From a checkpoint of a small mixture-of-experts model trained on Wikipedia: 104M parameters.
Below are experts of layer 7 (counted from 0) of a mixture-of-experts language model. Rows are named router (the router's row for the expert), up (a neuron's input weights, with its number) and show model dimensions 0-127. Each number is 200 + 40 x the weight over its row's rms, rounded and kept within 0 to 999.
Before each expert's rows: a language model's description of what the expert responds to. This comes from a sample of Wikipedia text that the model never trained on.

# expert 1
Description: Sentence-ending periods. Periods and other sentence or heading terminators, plus decimal points and table pipes, e.g. "1558." , "80.845", "M.S.", "==".
router,178,186,218,208,232,193,228,205,218,262,164,218,180,209,224,183,236,149,237,198,246,251,136,186,154,156,197,165,256,178,232,164,172,243,200,193,163,190,166,198,224,153,223,167,191,256,185,285,156,172,127,273,311,140,205,179,223,170,165,313,168,206,170,241,160,221,164,147,156,199,212,214,186,218,278,175,181,164,212,185,224,261,253,219,162,230,200,168,259,208,216,206,219,232,177,122,209,190,153,258,158,231,135,295,215,201,211,185,143,144,220,221,210,215,207,237,175,204,279,153,222,260,147,192,218,209,238,150
up0,191,206,170,195,117,240,253,150,205,182,232,253,185,232,221,226,122,168,192,156,212,230,237,184,194,201,177,205,179,239,181,270,231,196,232,225,216,170,220,178,216,179,252,183,156,186,158,270,205,221,246,158,207,190,179,188,284,203,260,213,226,167,116,190,185,221,150,225,236,190,111,174,166,238,172,153,194,152,212,228,303,170,192,193,171,192,227,200,193,219,215,196,182,241,211,286,231,180,197,202,202,291,199,222,186,183,215,198,186,156,148,151,198,279,233,216,184,155,174,254,232,226,196,215,191,240,192,339
up1,160,185,177,218,260,253,180,164,235,199,110,212,210,147,229,175,131,140,176,204,147,249,76,150,164,223,230,235,207,185,165,178,164,181,187,201,207,221,221,146,225,145,203,238,195,245,185,245,178,221,145,190,230,190,139,264,199,196,252,194,150,185,248,158,136,194,134,250,232,233,202,201,168,163,241,212,207,143,196,216,207,285,247,185,166,199,233,169,242,255,157,216,134,238,162,160,228,322,205,207,222,206,255,182,190,146,209,175,231,290,226,235,212,201,208,128,230,137,169,164,222,214,186,243,215,258,160,176
up2,213,272,243,131,220,205,213,151,263,163,220,212,195,195,205,248,168,263,207,183,278,158,182,267,165,173,190,201,209,221,176,223,214,261,250,193,217,260,236,221,130,271,240,204,126,290,201,228,154,188,281,171,147,196,243,162,230,249,187,217,159,154,251,230,158,166,236,236,166,222,279,128,218,219,240,247,220,308,226,183,202,178,251,151,180,203,152,179,152,209,168,178,178,217,200,123,179,207,198,212,231,188,177,235,201,190,249,266,176,228,197,192,206,222,204,258,171,162,259,258,209,188,187,146,160,130,240,171
up3,269,224,175,198,210,190,194,248,212,278,230,181,200,245,262,218,219,170,174,196,135,231,185,173,209,257,263,221,249,207,277,222,254,251,210,258,229,205,151,154,263,255,183,185,173,260,186,110,221,182,144,219,186,120,204,237,198,202,198,211,230,192,232,183,211,260,189,173,176,205,219,174,218,207,163,161,240,167,221,272,256,217,218,243,167,148,201,232,218,150,142,177,142,212,233,197,141,101,218,201,190,210,198,201,234,131,231,203,172,173,245,229,241,194,157,259,265,269,186,243,216,197,208,183,211,117,189,217
up4,229,212,188,218,212,199,222,198,167,221,219,198,214,83,247,227,168,181,204,221,214,207,206,125,200,223,184,184,193,210,204,147,243,196,176,181,216,196,194,267,263,272,214,192,204,241,218,250,145,254,224,204,265,173,217,164,228,245,256,175,164,178,150,175,210,179,153,214,267,216,183,207,200,234,186,265,234,150,242,217,251,144,298,195,168,168,182,174,187,149,209,248,181,192,109,241,224,282,217,144,303,232,245,289,244,207,161,161,260,191,135,117,251,152,206,223,255,247,186,181,198,176,280,240,217,148,204,182
up5,180,195,218,195,138,186,150,207,232,181,179,242,144,246,169,215,206,232,130,141,204,219,245,170,167,250,203,165,204,175,188,257,225,180,147,161,154,235,247,226,179,128,251,273,161,191,189,233,242,160,199,220,267,213,165,154,237,214,205,236,176,216,212,100,205,262,171,204,227,193,197,167,219,274,211,121,178,152,278,190,158,193,135,198,225,126,249,200,195,151,217,146,230,199,299,228,202,196,212,206,167,107,246,175,172,194,166,198,168,218,187,199,185,259,238,222,198,237,206,160,177,325,216,217,168,257,171,215
up6,183,161,267,190,117,190,241,107,206,163,218,204,264,153,204,155,192,202,184,186,193,231,239,193,206,218,160,245,231,226,226,197,191,170,231,187,270,185,189,194,232,263,258,128,185,151,250,264,126,215,139,103,216,215,207,223,196,175,244,220,138,229,137,208,261,111,240,197,206,210,177,232,179,243,220,144,242,195,186,144,285,208,167,209,195,187,175,186,246,105,230,207,217,203,197,259,242,105,226,224,166,168,220,238,220,277,180,263,246,202,242,278,195,140,154,185,182,163,179,188,165,237,192,140,222,241,188,246
up7,204,235,239,251,208,176,164,171,246,185,212,195,145,241,127,214,221,202,211,256,121,200,150,207,238,201,143,150,256,185,184,170,255,142,268,247,166,157,252,202,220,110,212,203,186,214,222,193,131,201,191,167,220,153,197,142,235,177,155,225,202,260,88,369,294,250,224,200,171,262,227,140,186,208,275,190,245,141,222,233,130,175,208,201,270,216,232,204,267,200,188,194,256,224,132,161,261,238,188,229,189,197,186,218,205,148,150,230,203,253,220,215,242,116,198,168,269,211,221,218,199,166,183,239,156,244,217,212
up8,250,247,175,180,163,197,218,220,202,206,255,305,228,177,202,176,156,205,238,183,202,205,141,142,247,185,165,198,218,185,245,231,181,208,269,256,173,184,195,299,136,261,133,231,226,180,161,241,203,222,205,247,202,179,196,186,212,83,128,265,273,179,157,241,208,272,116,221,222,218,134,96,144,196,266,151,185,131,180,202,209,338,225,148,201,195,193,203,213,252,199,163,138,140,274,227,207,174,183,151,229,199,172,244,179,217,246,170,199,140,239,210,234,150,210,186,261,143,180,216,157,172,123,132,214,254,232,243
up9,197,172,246,245,172,186,243,219,182,220,170,129,240,190,177,197,263,222,197,205,129,196,235,248,204,214,188,223,236,272,161,161,106,139,262,202,188,226,233,115,231,188,221,119,159,203,101,161,235,195,253,184,175,224,157,237,169,245,237,163,178,198,116,210,237,223,216,274,175,222,186,198,154,226,196,147,216,185,258,222,162,156,171,232,265,192,261,231,189,203,183,151,227,158,210,134,221,210,221,182,214,187,154,233,213,173,225,266,201,222,160,236,192,175,201,195,230,173,249,179,231,175,206,212,265,172,212,223
up10,173,202,200,203,235,143,194,201,210,246,193,143,231,193,149,217,166,209,190,172,172,228,206,181,186,192,186,168,152,278,246,128,242,113,174,197,225,209,175,262,201,216,182,209,204,228,179,192,169,184,194,143,226,186,150,178,183,169,240,217,153,215,205,246,163,173,148,214,184,223,209,189,227,166,197,246,125,234,220,203,155,253,187,111,168,184,244,226,214,210,158,268,202,236,214,209,191,235,160,242,258,200,122,169,214,228,155,192,181,243,183,217,260,236,105,182,213,211,230,143,190,246,167,238,154,144,125,203
up11,229,152,218,186,210,212,161,242,263,149,216,186,186,232,199,217,203,130,195,274,167,191,218,259,198,219,209,193,218,206,201,203,167,88,131,213,249,268,196,118,274,69,232,152,193,174,278,193,212,175,117,185,254,200,161,164,208,282,160,162,213,162,230,171,251,156,238,237,183,231,146,188,168,192,237,175,131,281,245,163,245,282,207,100,150,208,233,205,224,249,234,191,198,198,175,226,285,246,223,218,241,152,212,240,159,226,187,242,246,221,257,157,224,194,198,237,251,222,164,172,199,200,232,214,294,159,224,158
up12,200,229,202,186,268,113,244,228,187,194,147,209,269,165,120,105,181,195,171,287,212,154,186,234,227,226,211,185,255,123,178,199,270,175,172,201,134,191,212,219,207,87,191,148,203,216,257,204,156,215,166,174,194,253,222,189,164,110,258,240,131,244,182,159,184,185,224,220,231,207,220,161,243,240,183,189,182,263,234,198,261,278,197,164,192,205,242,162,227,276,162,201,197,238,191,106,209,211,220,216,208,173,162,183,271,219,199,147,172,159,289,175,236,194,154,248,133,205,224,129,118,169,120,154,169,238,212,132
up13,137,180,155,184,213,179,244,220,174,213,156,172,275,204,194,197,241,212,173,240,205,175,272,208,225,197,192,239,118,232,241,188,182,248,108,147,258,223,222,155,171,180,222,163,196,114,216,150,216,138,162,227,235,177,216,216,256,181,194,206,183,235,171,184,200,236,129,137,243,171,135,237,194,217,187,219,208,221,146,211,271,222,110,166,258,196,175,187,182,140,209,183,243,199,208,209,205,210,197,213,210,195,202,164,223,183,225,241,135,254,232,265,108,172,210,245,242,181,222,235,218,216,176,207,225,211,257,187
up14,165,211,145,175,214,121,225,188,199,246,165,189,232,209,211,146,262,215,204,159,176,208,222,211,180,182,274,201,258,182,177,197,224,143,213,210,191,206,250,229,254,89,209,182,134,173,124,246,150,184,126,128,159,186,187,226,190,243,207,216,127,160,215,168,179,182,183,179,241,254,187,201,157,264,196,197,198,254,178,161,194,206,217,155,216,160,243,166,144,210,192,247,199,207,244,239,127,249,144,234,166,238,243,171,217,257,301,194,237,193,154,169,177,230,205,213,139,207,188,216,266,165,174,148,196,181,166,234
up15,180,202,215,197,187,184,237,228,237,214,164,171,197,197,207,259,194,229,252,198,260,112,254,301,225,205,137,201,228,181,138,239,221,180,203,163,211,139,141,152,239,170,171,230,283,150,182,184,150,190,225,194,191,194,162,236,257,267,251,268,210,154,203,182,203,187,214,232,169,228,248,267,158,216,217,137,209,239,176,163,192,153,258,189,211,191,125,180,158,185,245,217,191,222,194,246,184,238,164,197,163,252,202,198,259,241,206,178,262,170,224,221,193,237,167,236,149,218,166,188,220,221,245,202,241,179,151,178
up16,158,250,150,153,203,209,170,152,212,238,213,200,226,210,241,232,229,179,133,239,255,202,204,118,213,215,203,243,215,245,210,200,237,214,170,182,222,216,182,221,190,188,258,188,301,208,251,303,261,281,165,271,246,196,186,155,220,169,207,176,184,228,202,163,236,299,220,199,189,293,247,248,183,209,172,226,212,175,155,226,255,296,169,111,228,129,209,253,234,191,187,245,201,274,154,224,187,234,122,228,123,180,161,158,210,237,210,243,173,113,226,193,177,171,206,191,212,195,221,139,184,198,213,185,205,220,188,127
up17,205,175,190,196,238,183,168,216,159,149,282,204,233,255,176,253,191,235,191,222,216,200,224,151,215,161,98,164,139,235,194,174,237,178,279,182,232,235,245,153,205,175,152,206,167,178,239,223,170,195,196,248,261,198,266,167,188,219,293,287,219,226,217,192,254,277,114,147,223,261,261,174,223,216,277,189,213,226,180,200,205,214,241,223,205,175,224,213,134,239,188,261,146,189,139,202,228,282,284,202,208,197,191,194,199,165,239,182,177,171,201,229,231,192,194,180,179,178,217,243,169,241,94,224,190,152,232,216
up18,210,258,226,278,223,257,150,183,183,220,171,255,114,187,185,215,182,203,230,231,173,218,208,221,123,142,217,210,185,148,205,188,181,200,227,209,198,231,164,207,165,207,142,213,255,192,236,203,282,213,197,174,196,184,214,254,200,217,221,192,219,222,223,273,239,196,192,198,170,201,237,192,198,228,131,228,195,202,210,234,130,253,207,174,210,153,193,141,347,197,225,145,227,177,160,194,201,173,228,153,210,177,259,167,169,187,162,264,186,165,180,182,197,216,217,257,187,193,213,193,153,246,210,171,232,193,211,248
up19,155,192,228,234,237,194,200,167,149,220,243,157,249,167,197,163,183,219,193,175,196,130,209,209,237,171,215,239,247,197,252,187,215,202,209,149,206,203,158,250,184,266,238,151,219,235,248,193,156,273,166,184,184,192,216,157,175,221,208,188,151,244,182,266,166,268,212,175,224,208,151,183,217,248,153,219,191,204,243,190,235,188,150,157,194,181,261,214,259,250,169,159,180,207,138,234,256,172,285,131,216,216,203,226,267,183,254,159,248,207,230,233,144,163,195,148,239,125,147,207,152,136,238,220,171,230,208,199
up20,226,199,181,181,247,138,275,121,225,213,183,181,198,168,231,147,193,209,212,221,184,162,221,50,194,199,240,193,207,192,158,289,141,212,176,216,213,202,233,177,215,186,188,256,281,269,219,318,169,208,190,131,288,216,203,178,155,230,191,175,249,165,164,193,211,171,161,209,210,198,203,148,244,189,274,187,178,141,244,299,217,209,163,180,225,223,221,57,180,175,229,225,230,192,217,182,250,143,195,220,167,230,140,246,151,161,189,285,159,183,195,263,176,129,156,162,221,135,200,204,171,252,210,124,230,250,179,231
up21,144,217,113,180,230,205,155,194,198,234,145,217,167,178,305,158,247,145,159,166,252,155,169,181,236,188,203,211,184,166,182,164,199,240,213,190,125,162,237,192,173,254,125,176,204,190,162,157,231,230,241,128,187,161,133,193,180,194,193,149,222,191,154,152,174,154,176,275,130,235,221,251,191,192,206,229,201,186,191,181,191,192,138,266,210,216,185,334,217,199,209,208,224,176,150,173,221,158,235,228,150,220,196,259,267,202,251,251,180,211,202,212,178,202,246,224,228,132,186,212,196,251,172,228,207,277,156,185
up22,216,179,292,247,164,126,195,201,208,255,226,201,205,355,145,234,230,164,271,197,208,228,162,219,190,248,175,244,238,220,268,174,159,167,250,162,158,206,225,208,215,307,212,201,241,190,155,232,205,257,155,243,240,110,197,156,221,189,262,226,204,219,201,154,182,183,213,235,192,197,238,243,191,195,213,202,210,194,172,203,196,192,176,139,193,187,146,225,241,228,145,193,165,213,222,194,256,263,266,276,222,184,199,232,186,213,262,164,224,160,176,181,252,158,191,244,232,148,234,231,208,155,230,154,173,216,228,244
up23,197,208,263,269,162,196,242,197,156,245,232,139,255,218,278,209,87,200,253,213,241,225,132,153,121,215,262,190,221,171,223,131,169,184,280,203,224,193,183,231,207,207,231,218,238,168,202,196,278,185,202,208,171,220,214,217,167,181,188,186,114,171,198,259,182,225,164,219,258,185,192,239,167,148,173,129,202,169,198,215,246,283,154,198,149,178,221,225,280,254,230,170,238,202,197,181,216,127,157,196,111,214,164,223,205,127,202,182,219,97,218,204,240,256,212,297,175,147,208,181,229,212,69,248,221,171,213,178
up24,187,227,146,186,196,207,203,175,190,188,160,236,240,196,166,202,211,217,240,203,190,221,208,257,173,196,194,204,168,233,227,145,147,218,200,226,250,207,200,224,170,161,180,243,155,180,173,139,192,135,140,140,152,218,173,204,248,198,150,149,185,247,190,154,141,278,248,183,210,157,212,162,248,186,208,266,249,266,239,180,178,253,267,243,223,175,203,204,214,225,177,188,172,277,206,231,181,170,189,189,186,268,280,178,197,122,191,264,250,210,233,193,202,214,250,234,190,233,194,224,225,255,171,248,216,185,265,258
up25,226,209,250,132,234,163,187,251,231,164,170,216,273,198,289,176,184,233,257,267,206,169,226,218,144,224,179,222,247,215,188,230,243,256,185,240,295,206,218,191,192,245,163,256,195,155,160,236,235,200,244,265,259,132,275,178,162,166,229,225,223,241,203,230,172,305,175,208,241,195,172,189,135,189,189,197,196,187,193,187,186,182,227,241,210,204,239,107,192,231,200,212,168,245,168,283,207,178,182,143,230,226,151,169,205,175,168,232,252,222,199,123,197,216,220,246,242,258,251,236,206,212,208,250,93,190,214,221